Experts of a small language model: width 320, 192 clamped SwiGLU neurons an expert.
Below are experts of layer 2 (counted from 0) of a mixture-of-experts language model. Rows are named router (the router's row for the expert), gate (a neuron's input weights, with its number), up (a neuron's input weights, with its number), down (a neuron's output weights, with its number) and show model dimensions 240-319. Each number is 200 + 40 x the weight over its row's rms, rounded and kept within 0 to 999.
Before each expert's rows: a language model's description of what the expert responds to. This comes from a sample of Wikipedia text that the model never trained on.

# expert 39
What it handles: Commas, and, in, or, ampersands and month names joining list items or clauses, such as Cardinal and white, Genesis, Exodus.
router,240,319,211,218,180,194,220,172,229,251,189,191,190,270,240,202,123,186,167,189,183,186,123,202,291,230,226,191,191,107,237,185,231,172,184,269,240,207,158,248,151,266,297,204,196,222,208,177,236,220,221,208,210,245,220,204,258,178,210,245,147,122,218,184,225,249,326,150,216,175,260,234,268,254,247,200,178,189,185,241
gate0,373,139,206,172,199,188,198,232,181,219,185,255,222,152,122,215,288,184,118,221,182,221,177,196,218,193,278,149,166,184,178,151,200,178,132,251,182,157,154,214,170,230,137,189,275,221,215,211,179,175,231,240,271,172,238,196,139,205,248,149,200,244,216,224,233,270,208,211,227,218,242,171,253,213,169,213,102,181,220,219
up0,104,171,232,245,213,141,238,158,177,308,164,202,162,206,223,267,285,207,238,212,230,276,195,177,176,214,196,253,154,204,179,195,166,185,176,254,170,100,145,197,141,235,77,228,228,176,195,191,197,159,202,239,254,189,218,205,186,204,176,204,213,207,199,207,231,206,241,211,230,187,173,187,289,187,214,252,207,168,214,213
down0,195,165,141,193,210,252,216,223,139,158,268,230,218,148,163,233,187,212,190,163,244,214,191,235,206,248,248,217,170,207,180,210,273,299,185,241,157,198,272,114,243,147,246,195,158,267,200,221,278,200,183,130,157,213,173,141,198,262,181,184,239,148,182,256,229,211,209,139,193,234,200,198,244,203,213,151,218,244,215,232
gate1,179,189,227,238,149,222,191,168,166,263,216,209,225,227,219,238,165,200,169,225,275,142,253,222,258,143,149,254,191,147,165,278,153,202,217,262,233,181,196,212,191,167,174,204,211,224,269,192,126,225,245,143,179,199,177,242,195,227,184,165,182,234,243,210,205,239,234,258,188,212,187,166,184,153,269,187,93,202,233,143
up1,188,186,139,254,199,164,191,217,213,171,283,163,200,232,174,186,176,189,262,234,200,247,222,181,154,166,300,276,181,175,185,253,127,189,160,125,261,197,282,152,220,167,189,173,208,125,212,134,222,246,220,135,204,229,132,202,193,157,176,156,165,258,264,188,186,239,165,177,97,185,234,228,228,205,225,211,147,166,231,201
down1,232,293,163,236,192,118,158,217,186,237,171,260,277,207,183,287,185,140,226,222,156,264,239,175,227,157,227,181,171,178,135,194,145,163,268,210,252,187,175,259,213,176,233,253,231,213,228,195,234,145,206,175,165,158,147,249,151,194,190,154,292,243,250,161,238,227,168,187,205,224,235,209,225,197,174,198,228,223,139,200
gate2,196,173,247,184,148,211,265,193,260,262,194,237,238,234,240,230,156,233,211,200,176,254,174,166,206,173,238,159,194,196,120,217,217,190,139,208,258,250,150,230,224,194,275,215,238,241,200,240,212,218,195,197,152,180,212,98,184,194,202,218,216,242,234,119,188,298,279,150,185,178,185,260,205,249,175,170,239,135,177,235
up2,188,209,198,214,220,174,188,218,276,148,305,224,132,197,195,240,210,201,231,223,136,111,241,166,212,232,195,219,229,163,301,185,189,184,243,152,205,253,203,203,231,217,181,256,188,164,190,238,202,211,103,179,221,144,176,169,143,170,213,215,171,215,181,207,204,254,162,194,246,248,192,209,263,190,257,280,163,217,208,145
down2,175,83,220,226,126,176,206,207,264,219,211,263,175,255,175,268,250,166,206,237,247,235,245,148,231,177,225,221,199,200,253,189,244,269,219,177,198,162,177,175,174,159,186,185,213,175,217,194,255,155,198,193,256,191,227,149,194,207,208,268,189,153,228,279,108,220,232,154,298,216,238,138,210,203,171,200,201,185,217,204
gate3,174,193,242,354,174,219,165,210,202,252,214,187,197,175,180,190,237,151,223,113,193,245,253,196,161,142,207,190,216,266,172,226,191,255,197,237,230,255,195,147,172,184,175,168,242,217,172,144,180,174,233,280,195,185,183,116,248,183,224,251,212,206,155,267,183,194,196,140,173,235,158,197,285,262,196,185,168,222,238,227
up3,214,199,201,274,169,157,221,216,246,185,244,199,200,193,185,210,223,249,153,166,237,217,162,164,124,130,170,204,257,169,181,208,135,197,233,192,197,225,223,242,176,215,210,165,259,209,219,211,162,217,215,263,191,217,218,101,176,177,166,303,124,165,223,193,215,205,49,255,204,180,224,235,147,157,238,196,164,227,200,172
down3,178,165,193,214,193,173,245,172,175,194,229,215,227,182,216,201,180,284,216,230,179,137,149,273,226,155,202,138,154,191,188,124,186,190,200,192,148,212,210,208,275,177,174,196,148,133,204,189,202,204,142,206,218,123,148,183,166,261,226,230,201,209,240,94,133,142,169,188,263,203,174,193,152,207,157,210,244,98,222,160
gate4,230,186,188,200,142,183,182,253,120,157,240,242,143,198,185,181,184,218,171,189,174,66,227,201,169,187,169,215,210,210,210,170,215,229,224,269,208,173,210,199,161,154,176,204,192,166,253,170,228,196,260,240,224,188,237,233,235,165,177,206,185,232,197,250,200,273,196,258,185,130,160,229,150,201,176,148,215,171,187,190
up4,163,236,225,232,191,149,175,180,193,195,262,240,191,293,170,269,253,167,194,204,187,180,263,201,232,212,231,244,247,179,188,173,214,146,173,223,223,165,198,272,169,223,222,214,200,188,270,164,205,211,154,229,262,193,143,175,222,183,210,169,129,210,218,274,161,227,128,196,250,139,183,142,212,223,167,186,201,242,170,176
down4,183,233,194,159,184,266,184,183,153,263,179,168,226,177,172,148,249,190,224,245,247,167,204,195,202,164,223,201,186,133,202,153,222,155,272,195,162,219,198,216,180,213,293,184,170,229,183,204,189,225,205,251,177,228,218,138,207,201,116,218,214,138,202,199,216,206,178,250,175,222,160,223,225,164,210,310,251,227,155,171
gate5,173,190,213,219,223,194,208,209,328,193,223,236,180,168,202,187,184,191,182,176,221,177,227,309,214,261,265,190,163,182,181,169,246,180,180,195,224,156,237,169,181,176,227,243,163,224,164,159,187,259,135,188,210,175,183,206,228,185,192,157,187,224,189,166,189,133,215,199,248,181,211,147,186,235,139,203,184,165,186,173
up5,161,184,220,170,193,166,171,169,144,173,218,210,196,186,179,169,72,220,191,196,179,193,234,185,177,210,249,223,165,237,102,187,176,228,215,171,218,239,233,187,181,157,275,261,163,196,141,189,218,233,162,204,231,211,222,224,256,212,217,172,208,165,253,138,130,171,268,203,227,168,142,251,245,155,167,171,253,122,145,231
down5,238,228,224,189,188,209,185,177,192,151,248,178,243,192,208,217,236,195,308,164,263,177,214,177,182,165,189,225,183,101,173,205,202,161,181,168,178,175,158,147,188,213,247,157,180,181,176,164,237,256,183,231,108,218,265,257,292,244,205,155,154,170,192,176,282,249,257,210,222,181,286,186,313,162,169,239,276,223,220,165
gate6,236,232,193,172,258,185,248,217,186,237,206,210,186,253,155,150,219,222,179,178,233,183,210,146,220,230,237,153,169,213,205,231,243,214,258,228,197,201,201,156,227,203,183,196,164,169,255,208,205,251,158,208,258,161,255,249,227,217,210,217,80,146,237,118,289,184,284,240,199,161,225,179,178,203,153,106,216,147,185,225
up6,232,137,200,210,237,204,169,136,219,249,237,354,230,202,202,165,193,182,190,195,169,131,258,233,191,213,137,209,231,253,232,224,224,203,186,166,212,167,213,227,202,218,294,213,257,205,229,188,209,200,199,193,207,200,182,127,214,181,197,187,297,228,151,247,194,231,162,198,179,234,212,251,161,236,230,248,167,173,204,189
down6,178,222,104,163,182,152,216,173,241,212,186,142,216,194,212,231,189,191,232,247,228,193,184,172,160,195,175,132,173,205,257,264,178,140,230,222,111,177,150,234,281,166,177,203,227,178,253,162,192,169,271,205,190,228,227,222,217,205,161,191,206,191,188,225,116,177,283,260,145,199,205,232,193,209,217,124,226,167,183,157
gate7,169,207,191,204,195,210,175,206,168,269,236,302,187,145,211,247,182,202,178,142,132,137,117,210,154,238,187,222,223,264,229,182,161,221,184,228,225,156,211,180,281,180,208,240,155,179,147,230,211,202,177,206,280,135,203,246,273,132,117,212,247,176,150,192,163,244,232,239,232,179,132,42,149,258,249,201,217,234,205,221
up7,182,162,207,239,163,183,202,169,205,166,114,210,141,249,222,205,211,215,206,141,208,201,186,168,221,127,208,253,219,174,228,244,264,192,208,192,161,157,210,146,205,149,205,174,196,242,205,216,144,170,203,182,276,261,217,232,236,155,181,156,155,206,189,223,236,169,128,186,197,185,282,148,181,197,76,331,217,289,194,185
down7,250,179,198,258,207,120,239,179,155,188,230,292,275,203,194,183,237,213,237,156,202,198,174,231,119,183,221,233,118,219,279,257,254,228,223,207,271,142,285,171,213,211,142,218,232,233,111,234,129,155,200,223,207,188,215,205,185,231,201,129,161,239,197,172,182,165,204,199,201,207,207,245,153,226,237,190,173,218,213,154
gate8,215,222,152,207,189,201,226,146,228,237,185,164,196,181,225,199,197,226,236,173,189,230,141,290,226,169,235,145,209,137,146,225,253,208,125,165,226,164,133,226,182,230,137,203,274,245,172,201,198,190,175,151,226,186,194,158,127,168,210,232,221,141,246,265,156,204,225,195,201,228,202,179,254,191,146,211,154,182,194,228
up8,180,216,194,241,183,280,324,207,208,241,195,177,222,147,279,183,205,213,222,126,238,198,189,218,181,184,199,198,187,168,148,228,300,202,204,216,206,198,201,208,200,214,111,223,220,179,171,235,213,189,167,236,210,183,164,180,245,191,219,222,227,211,154,135,222,184,196,200,203,222,197,168,316,137,209,230,179,242,167,188
down8,191,185,171,209,154,208,196,234,265,226,202,246,199,223,217,189,211,163,141,194,219,235,164,189,180,215,177,235,240,198,179,192,128,270,207,167,208,175,176,197,183,238,159,217,214,288,205,143,168,317,217,204,226,164,199,144,221,165,160,219,170,192,274,221,207,210,261,256,219,216,226,253,188,193,221,229,161,223,178,132
gate9,243,131,198,178,150,221,231,145,210,248,208,146,245,224,284,248,170,95,224,145,177,222,156,249,209,199,203,191,195,137,235,228,187,237,226,243,202,185,220,208,208,204,124,266,131,242,202,178,177,189,179,225,210,114,189,188,194,167,226,211,224,178,205,203,294,196,200,215,224,205,222,209,148,193,149,161,218,220,144,220
up9,233,233,190,169,215,193,208,185,188,209,272,161,151,178,221,65,231,309,162,176,93,98,210,208,203,223,192,213,188,248,214,186,190,201,164,285,168,232,354,220,251,145,180,120,252,223,190,238,160,234,203,243,169,214,207,145,214,195,226,202,123,136,211,224,194,200,217,119,198,152,192,252,199,177,204,179,233,175,235,181
down9,156,220,189,236,255,246,244,194,234,132,143,173,206,157,219,256,136,249,214,238,164,202,192,220,292,155,218,269,146,250,144,209,305,212,212,153,217,148,178,191,219,155,226,210,208,115,215,191,187,206,175,216,250,262,226,189,228,220,207,174,202,207,169,181,249,172,264,126,209,201,194,173,233,252,235,232,195,226,234,280
gate10,156,180,199,164,169,180,179,224,240,202,252,161,236,182,197,199,188,183,252,178,103,237,250,262,78,167,237,195,176,239,203,233,275,228,293,161,171,183,305,190,210,246,255,254,206,176,228,258,181,143,99,228,155,169,246,249,197,190,143,237,236,218,188,168,177,241,192,174,195,185,199,156,204,219,207,212,171,157,190,290
up10,262,234,180,183,225,169,266,291,214,250,208,170,247,264,156,200,164,194,219,139,219,308,192,195,205,173,196,180,243,184,202,224,207,221,215,153,238,152,167,149,158,209,191,230,163,199,162,255,116,159,175,194,192,161,104,173,263,197,185,208,232,248,229,159,159,199,226,159,218,216,206,146,150,238,123,178,200,229,261,198
down10,155,256,192,179,171,185,169,279,171,214,314,264,144,223,179,208,158,247,242,205,196,148,183,143,156,197,177,164,197,193,217,257,145,214,178,182,207,202,181,235,203,249,223,247,224,177,153,247,191,163,273,191,213,147,253,190,177,185,190,129,156,115,190,232,214,182,215,206,155,159,190,196,154,288,139,263,164,267,90,186
gate11,200,210,185,173,180,256,229,163,265,139,120,319,202,159,270,192,188,246,174,177,224,288,247,169,166,172,305,263,210,246,147,193,235,190,216,251,191,227,153,131,242,227,175,208,184,260,307,156,207,195,175,188,235,184,259,270,196,162,197,193,136,204,231,116,220,168,193,207,169,136,245,214,210,213,248,139,174,137,228,139
up11,219,179,208,155,185,236,188,223,159,214,175,225,192,135,227,278,166,251,220,210,188,310,189,240,202,137,118,136,189,209,163,217,203,112,169,201,193,254,166,229,159,247,219,198,231,188,183,204,233,234,163,237,191,202,169,163,283,157,150,215,214,231,208,171,202,199,172,202,176,192,182,223,213,242,175,209,196,192,231,165
down11,199,236,242,207,168,230,251,258,182,232,222,234,139,287,191,237,228,198,192,240,184,192,245,203,182,202,213,167,212,168,175,238,263,235,221,291,157,214,238,255,127,178,221,153,194,169,259,228,169,128,229,141,234,248,161,185,188,274,222,212,215,152,224,243,194,148,190,183,236,183,227,128,191,219,235,250,176,196,177,217
gate12,223,114,203,170,207,197,192,184,139,199,176,236,220,225,233,230,109,203,237,253,169,212,170,214,209,185,179,205,192,219,196,200,243,220,191,195,205,235,176,198,238,206,153,226,230,183,154,196,147,233,188,248,165,192,259,252,236,241,196,155,201,215,131,197,188,225,281,278,183,196,195,235,205,183,160,196,145,148,220,198
up12,218,193,136,169,235,235,207,198,173,211,213,143,204,189,162,226,179,216,205,200,258,197,164,163,191,167,186,159,222,243,278,121,168,266,219,214,303,169,176,148,160,118,122,96,222,175,156,202,252,217,277,196,161,171,203,127,200,164,193,227,167,227,185,164,223,197,277,223,234,164,215,250,222,204,184,158,209,231,136,133
down12,253,161,245,225,222,157,206,297,263,186,238,224,213,241,201,162,287,184,213,116,221,168,285,183,310,227,215,224,142,195,264,202,200,218,231,184,199,220,132,165,176,100,221,184,191,227,201,193,248,168,170,223,219,195,102,186,191,109,243,203,167,188,244,264,128,204,208,163,131,245,220,171,214,191,207,216,230,198,239,160
gate13,222,197,205,182,164,181,232,142,166,210,184,170,208,214,206,166,191,166,182,219,265,113,155,236,249,216,230,145,203,226,160,217,200,120,193,184,226,221,211,164,253,221,122,169,115,171,210,220,264,194,235,182,171,129,197,158,218,121,233,209,241,261,201,279,204,187,216,158,192,201,101,218,246,164,170,173,225,136,216,196
up13,195,176,269,224,227,239,206,213,206,261,212,229,185,180,211,204,240,152,238,306,86,183,189,210,192,187,245,226,229,183,233,179,256,186,187,217,171,206,226,186,132,189,169,224,225,179,117,199,121,136,208,237,232,175,235,260,149,241,144,266,214,219,257,194,218,173,111,240,211,227,176,188,140,118,181,238,173,240,209,200
down13,263,185,200,199,238,230,183,242,215,190,164,193,160,181,163,195,185,205,191,228,158,189,219,156,216,172,238,188,140,188,244,168,228,197,178,158,157,238,254,260,137,160,272,221,164,144,247,237,211,271,141,213,279,180,236,192,193,171,227,130,210,186,145,224,191,256,225,255,230,258,216,181,177,169,244,205,230,187,183,258
gate14,255,139,241,190,225,196,182,170,205,261,163,285,170,187,255,219,196,214,210,227,189,212,210,228,262,259,274,241,257,155,221,214,269,171,178,202,214,153,166,215,202,194,244,264,194,231,180,140,196,115,236,132,262,146,142,234,242,166,156,127,176,191,220,211,160,219,242,228,253,153,207,176,192,130,262,179,117,258,171,173
up14,232,227,212,158,165,237,264,240,218,201,192,178,149,149,170,205,209,182,216,201,213,252,177,180,209,188,116,258,136,207,231,178,209,240,230,186,290,253,213,248,206,160,187,174,237,173,258,156,175,184,172,188,187,116,282,221,171,243,264,211,197,206,243,183,253,204,206,156,145,207,151,214,209,177,124,201,164,261,108,248
down14,204,145,208,190,126,199,143,199,167,225,166,119,216,173,146,201,282,218,195,223,180,253,263,198,152,107,219,230,147,201,197,205,192,214,173,183,285,230,241,230,232,264,186,167,193,201,204,199,236,205,269,228,231,218,211,181,267,243,183,177,235,138,156,195,260,126,210,110,136,228,172,248,206,185,225,253,248,225,199,186
gate15,229,248,196,284,211,211,292,205,179,220,209,198,188,229,155,129,162,157,274,155,224,256,176,190,191,223,150,183,317,193,258,196,163,169,144,203,232,207,228,216,124,178,222,190,227,151,174,222,205,118,252,247,178,155,237,183,209,209,205,177,247,241,207,249,279,162,279,236,140,222,185,105,219,184,223,180,181,225,152,222
up15,232,194,148,196,160,211,181,120,182,236,157,202,146,224,210,161,135,234,115,212,198,225,220,195,185,222,197,229,188,216,307,239,220,197,189,201,207,165,215,176,225,120,202,217,196,262,184,203,202,247,190,266,228,196,127,210,179,216,178,256,149,173,155,158,192,182,212,149,168,74,191,241,158,238,174,179,185,225,259,219
down15,226,212,199,190,258,185,211,201,223,238,175,193,298,322,206,158,219,145,181,231,140,177,216,259,190,108,181,155,195,207,188,145,221,217,226,197,311,176,174,182,195,183,230,218,138,186,231,126,162,121,237,176,227,242,152,171,247,182,164,208,157,205,185,201,252,243,281,229,254,145,164,188,169,262,193,239,182,206,227,217
gate16,166,179,215,144,227,177,263,202,209,248,214,238,301,218,220,180,157,176,146,196,130,210,159,206,163,133,190,286,186,232,205,248,210,217,265,250,216,230,180,188,198,220,197,238,179,225,147,224,131,232,206,257,200,181,158,171,272,204,222,205,221,277,211,196,219,247,165,176,186,133,210,141,226,216,189,196,222,194,175,154
up16,197,212,166,222,239,152,206,230,120,265,152,267,142,231,230,250,217,226,168,230,203,202,178,199,282,182,215,184,239,253,231,209,138,179,151,149,209,209,239,242,216,272,152,216,214,135,238,184,196,121,209,253,207,209,188,182,195,214,150,155,237,205,208,247,177,170,280,231,158,235,164,225,208,179,187,214,160,196,224,178
down16,206,189,206,220,210,238,192,207,133,194,202,210,304,203,181,200,209,187,161,299,253,158,179,209,174,230,236,157,240,280,157,280,194,186,167,216,288,247,219,159,234,134,135,210,199,245,231,142,182,164,191,210,282,169,177,127,208,122,188,170,217,223,187,164,170,174,138,125,208,212,145,223,253,188,211,239,246,201,231,256
gate17,189,169,231,192,246,151,186,219,226,192,113,166,240,102,231,217,214,261,271,226,190,249,139,173,199,209,296,243,206,232,209,237,216,199,188,202,188,274,253,170,230,204,250,164,165,269,228,224,188,162,215,195,233,237,210,195,174,199,133,200,231,161,320,140,143,214,180,194,155,223,232,198,301,218,232,187,204,234,190,182
up17,194,179,176,153,202,202,189,169,237,139,221,181,180,263,212,206,258,289,216,234,240,139,262,222,195,193,182,240,221,221,170,181,253,186,170,164,190,175,193,284,254,140,133,216,255,172,229,179,190,245,168,150,157,241,174,233,175,206,334,160,190,208,167,278,140,221,231,250,178,201,187,195,152,180,222,234,224,208,149,208
down17,113,215,179,174,175,178,242,177,265,167,229,219,210,225,225,172,192,214,293,235,234,210,161,217,188,199,243,250,255,249,169,175,174,249,199,111,178,148,292,279,170,203,215,217,220,204,176,124,142,266,157,233,159,225,188,225,226,242,231,179,187,181,239,151,176,185,163,285,230,183,227,147,225,212,232,221,200,239,72,217
gate18,292,210,160,177,218,200,216,205,178,199,211,248,188,205,199,200,218,174,206,175,252,215,222,157,179,206,188,315,201,237,159,166,249,244,182,175,231,224,156,180,178,183,181,200,209,117,203,187,347,286,211,179,170,188,177,161,229,235,134,163,176,176,199,257,193,242,222,209,180,203,156,219,189,269,215,176,133,132,205,196
up18,174,232,144,235,96,161,183,220,226,196,234,146,214,195,197,193,238,158,137,202,182,186,169,226,214,194,232,261,190,250,166,155,213,242,184,190,152,165,234,139,198,184,172,184,154,267,253,206,246,227,179,168,230,181,217,228,180,166,224,199,223,221,268,224,190,205,185,188,216,149,159,202,185,236,196,204,213,184,233,221
down18,153,159,250,223,225,161,146,183,269,218,186,202,182,194,226,178,242,257,208,157,189,224,217,138,186,257,264,211,158,153,181,183,256,221,212,176,96,189,153,224,244,211,264,229,200,189,204,180,162,226,187,202,204,159,156,177,171,224,219,235,238,200,179,266,195,165,153,173,232,197,172,209,275,199,185,155,142,187,203,199
gate19,245,187,163,187,229,223,163,191,157,234,272,264,199,198,175,238,209,174,241,133,126,184,203,214,182,169,203,242,163,217,254,189,145,169,203,191,173,182,216,186,221,130,229,246,262,197,257,169,175,195,205,139,163,210,177,223,237,222,118,267,231,237,220,159,190,189,252,208,258,201,200,149,179,162,260,194,194,156,148,242
up19,221,257,138,204,272,232,206,187,210,173,232,257,199,200,214,317,199,232,211,152,230,213,201,162,172,207,257,269,169,223,182,201,157,236,245,214,164,181,223,143,209,235,246,148,179,164,221,257,218,248,177,229,235,251,192,218,191,217,197,212,193,181,168,190,196,233,154,228,148,153,222,243,183,199,201,191,199,189,288,178
down19,201,165,136,208,261,218,170,207,189,242,143,198,273,239,209,237,244,204,169,198,220,232,125,200,214,171,154,222,196,178,122,267,127,171,250,164,152,266,175,238,197,147,232,228,202,239,260,232,226,142,205,153,147,256,231,112,151,198,137,199,172,206,120,166,201,183,172,203,191,185,171,155,124,194,192,155,199,231,189,296
gate20,254,185,132,241,114,198,238,188,129,227,174,247,207,204,196,287,192,231,247,208,160,192,112,189,133,217,183,270,231,169,180,214,211,185,138,262,213,209,159,177,189,204,166,192,190,259,233,173,250,203,303,237,193,207,277,195,198,82,239,294,189,174,183,153,193,149,149,220,234,212,259,175,200,215,169,181,133,251,166,175
up20,269,192,147,284,130,201,161,193,133,120,145,244,202,258,193,186,230,217,334,214,150,245,166,264,206,245,188,223,173,142,175,207,157,176,237,248,261,192,158,128,221,185,201,169,206,198,184,240,246,186,223,195,147,218,193,161,168,217,243,198,207,201,177,225,168,202,241,228,151,168,237,271,296,272,157,201,197,266,167,185
down20,181,182,192,228,198,153,191,216,243,230,228,220,231,245,152,198,233,91,161,236,266,228,209,192,199,158,206,188,231,178,129,216,194,278,273,180,170,215,220,195,159,200,223,186,259,197,181,241,186,217,256,175,218,216,313,175,161,229,191,207,214,129,225,213,189,166,258,143,194,219,220,231,168,211,166,217,206,189,222,188
gate21,200,190,174,220,158,157,173,194,280,289,171,210,231,180,161,194,178,168,256,264,197,176,206,177,255,230,235,236,193,206,199,274,190,251,193,290,174,251,248,196,166,169,203,235,187,175,183,183,243,159,158,215,167,241,175,209,274,171,67,145,5,146,236,184,261,179,173,181,183,238,235,187,246,241,207,187,202,174,239,210
up21,249,186,186,225,270,207,239,221,154,139,207,167,148,146,242,201,173,144,148,190,227,189,187,97,200,210,199,163,216,288,279,189,249,252,227,180,271,195,135,211,177,275,183,229,149,172,214,221,201,174,204,189,189,188,153,208,167,188,159,180,185,201,256,251,232,208,220,182,127,264,220,247,182,219,211,250,189,203,295,196
down21,126,139,155,98,239,183,82,269,294,154,186,202,200,123,198,183,182,201,197,249,149,163,251,199,264,181,242,232,224,195,170,156,268,237,182,219,185,199,189,304,169,196,198,113,130,304,164,160,175,118,182,201,170,208,273,212,151,215,149,231,133,192,174,160,250,272,200,187,215,269,200,248,213,263,196,131,177,206,187,234
gate22,234,152,169,158,178,249,259,191,217,195,177,191,152,235,216,176,265,209,199,268,189,236,194,216,227,163,160,192,207,223,135,235,205,180,162,215,155,215,172,256,214,191,229,275,191,163,211,139,228,194,252,187,228,179,216,238,230,221,155,192,195,298,111,272,215,227,241,208,192,163,178,180,231,219,201,175,183,173,243,189
up22,232,188,199,168,193,151,223,196,279,173,119,194,236,196,203,180,227,168,257,181,195,278,209,137,198,158,201,268,214,276,257,225,149,180,209,197,241,272,187,150,152,230,184,196,200,211,185,238,257,255,208,185,270,217,128,132,189,237,216,234,181,151,180,130,193,124,203,156,264,246,218,160,248,162,194,173,268,205,163,291
down22,238,256,211,214,173,149,228,201,194,251,221,317,260,186,128,201,172,134,204,168,178,228,191,211,183,235,137,192,247,231,203,179,194,272,250,215,264,202,174,171,207,178,213,194,185,215,172,321,174,272,214,230,217,138,231,183,145,193,250,205,235,157,223,227,213,124,210,135,246,244,172,217,209,198,156,181,246,218,202,255
gate23,197,172,174,196,191,191,199,164,268,196,239,259,243,263,269,103,235,225,211,186,319,176,211,161,214,221,241,130,230,197,195,213,184,183,207,221,182,227,272,209,100,210,240,191,216,207,202,187,219,179,208,186,192,130,181,179,262,184,153,136,235,239,152,150,217,177,245,233,219,176,173,149,242,179,172,206,220,181,191,245
up23,264,197,156,145,188,222,283,82,178,238,161,142,175,110,233,188,189,220,136,180,281,205,209,161,196,223,211,225,149,259,222,146,218,264,140,215,210,167,200,213,193,255,212,178,159,163,215,173,235,277,218,189,223,237,171,222,214,183,184,179,246,205,244,265,194,203,169,246,217,238,226,282,224,174,174,210,255,226,138,245
down23,173,236,204,164,208,242,229,291,202,139,247,221,169,145,140,189,218,168,298,232,137,105,223,163,197,189,222,174,255,229,218,167,207,229,204,198,181,111,250,185,190,214,177,197,207,173,239,164,204,263,175,210,138,177,184,150,149,205,190,284,195,197,177,193,200,174,310,217,180,255,234,213,188,210,171,252,171,230,250,173
gate24,143,303,231,187,167,146,179,153,204,255,132,188,214,186,184,208,209,192,207,182,148,193,238,224,276,242,173,202,261,152,150,137,219,220,187,168,176,237,263,200,112,212,207,233,223,128,201,220,152,128,198,220,179,154,118,191,284,199,216,201,220,228,165,172,177,177,248,166,241,166,236,209,195,204,133,227,169,205,201,111
up24,248,176,188,153,346,233,229,220,176,161,265,237,211,140,213,158,201,217,213,235,216,243,110,176,105,149,142,215,328,206,201,198,193,169,187,264,269,167,205,145,199,145,200,209,154,240,193,171,249,192,225,244,209,200,222,155,161,202,160,188,194,185,246,146,242,273,163,263,165,294,135,198,176,196,229,198,224,211,227,199
down24,192,237,206,185,284,251,156,126,196,138,169,207,231,140,215,185,187,220,250,203,213,190,330,140,225,205,130,253,205,183,208,154,255,238,205,230,246,208,137,217,266,233,224,157,155,88,231,240,152,192,224,277,185,220,206,195,133,239,131,111,215,236,303,215,202,202,275,153,204,220,217,148,175,226,189,204,199,210,240,196
gate25,194,233,129,221,193,194,164,145,177,143,337,244,228,186,206,222,194,162,171,214,140,216,235,184,218,139,152,201,225,116,158,215,221,171,212,197,243,221,158,185,224,193,127,207,199,238,220,185,152,205,307,245,191,169,227,191,177,164,178,167,249,261,208,136,250,203,287,241,210,213,242,230,226,335,188,183,198,205,229,266
up25,211,178,224,91,228,207,136,160,192,187,314,149,260,215,210,206,211,231,276,175,147,146,229,235,207,218,143,173,227,184,260,184,180,233,232,191,212,218,180,196,183,223,158,166,173,215,211,206,241,223,338,307,207,169,222,214,169,177,251,169,247,262,229,158,128,179,229,199,186,271,231,202,186,194,256,184,287,257,189,201
down25,191,170,183,216,234,156,116,153,165,187,252,226,235,189,211,242,180,143,234,208,156,249,193,185,208,238,242,175,264,196,171,196,211,185,155,199,210,279,168,219,176,154,168,157,293,297,244,286,228,214,196,297,220,268,210,165,279,192,251,226,249,169,252,238,152,171,220,131,136,254,197,203,203,190,283,235,127,197,188,197
gate26,131,154,197,192,166,223,204,215,175,237,221,161,179,183,192,228,219,173,203,174,195,268,181,259,192,180,278,222,205,220,173,168,141,213,256,204,146,186,241,157,192,142,162,166,294,247,179,182,164,220,207,224,234,176,197,171,193,167,223,172,119,242,256,158,164,224,197,167,231,157,225,178,186,186,242,197,182,175,191,199
up26,191,217,218,171,148,201,213,188,189,167,173,161,218,290,238,193,159,216,180,249,135,150,201,149,176,180,163,156,181,247,234,240,228,217,166,196,182,248,197,214,265,206,164,186,179,181,246,261,285,170,199,121,173,172,138,187,185,175,172,217,316,232,140,252,141,172,159,210,153,287,173,233,159,316,258,209,152,174,195,160
down26,165,227,195,240,183,191,237,207,241,138,168,160,208,175,173,226,223,167,153,228,225,177,252,253,160,138,203,182,273,209,281,198,239,215,189,184,211,277,197,185,184,212,195,285,216,185,188,235,214,160,265,154,156,161,230,282,171,219,98,201,177,285,195,195,159,183,194,197,184,227,310,211,143,159,163,198,175,187,215,166
gate27,124,308,203,196,214,221,150,172,239,120,200,215,236,197,264,124,243,234,203,216,191,239,185,224,222,136,179,210,173,164,162,179,214,204,190,255,215,121,186,224,246,223,154,212,341,209,282,276,143,181,232,178,145,209,236,259,240,158,229,203,229,291,211,236,255,221,214,285,223,214,224,257,191,225,222,213,208,158,200,153
up27,196,162,204,229,188,256,147,191,239,208,198,169,181,220,151,221,268,183,254,195,263,216,230,285,214,187,144,190,195,183,221,199,209,107,198,201,69,154,239,154,215,206,125,249,260,158,224,285,232,167,244,218,238,257,173,250,230,162,180,238,208,200,215,179,211,174,269,188,233,229,217,205,268,171,180,192,236,207,230,245
down27,239,210,227,160,201,218,152,159,163,226,145,246,212,179,142,177,258,238,189,188,228,112,205,143,205,330,195,236,235,190,252,215,151,281,273,226,149,213,228,219,168,221,170,187,138,166,225,213,176,164,238,197,179,102,231,146,181,243,266,254,209,202,199,227,270,128,167,199,170,224,244,185,248,169,204,237,220,215,184,214
gate28,246,174,161,224,219,179,166,137,215,202,181,237,175,143,216,242,193,189,234,168,198,203,158,166,162,197,149,205,222,210,240,210,198,202,185,219,173,259,167,201,204,173,225,230,145,223,229,167,308,183,196,218,200,211,188,195,175,198,229,239,239,162,188,221,143,230,173,208,198,167,109,217,257,156,152,157,189,195,155,120
up28,194,141,161,136,215,252,218,241,164,125,253,173,185,227,198,221,226,209,208,250,240,208,264,232,97,247,252,203,139,213,247,189,222,260,143,246,217,205,207,202,165,226,199,244,238,200,230,140,202,338,234,138,193,198,216,231,169,241,175,233,204,230,284,239,136,164,141,176,186,174,262,211,250,187,179,205,269,182,233,147
down28,161,245,164,189,227,194,180,231,186,177,144,142,209,162,195,228,124,170,190,243,192,167,236,214,205,223,173,207,126,216,151,193,190,149,199,246,229,191,199,198,145,171,134,141,187,200,213,161,212,174,178,202,173,234,206,303,177,205,265,288,201,202,196,272,230,100,157,177,150,254,176,167,262,237,160,168,190,136,258,189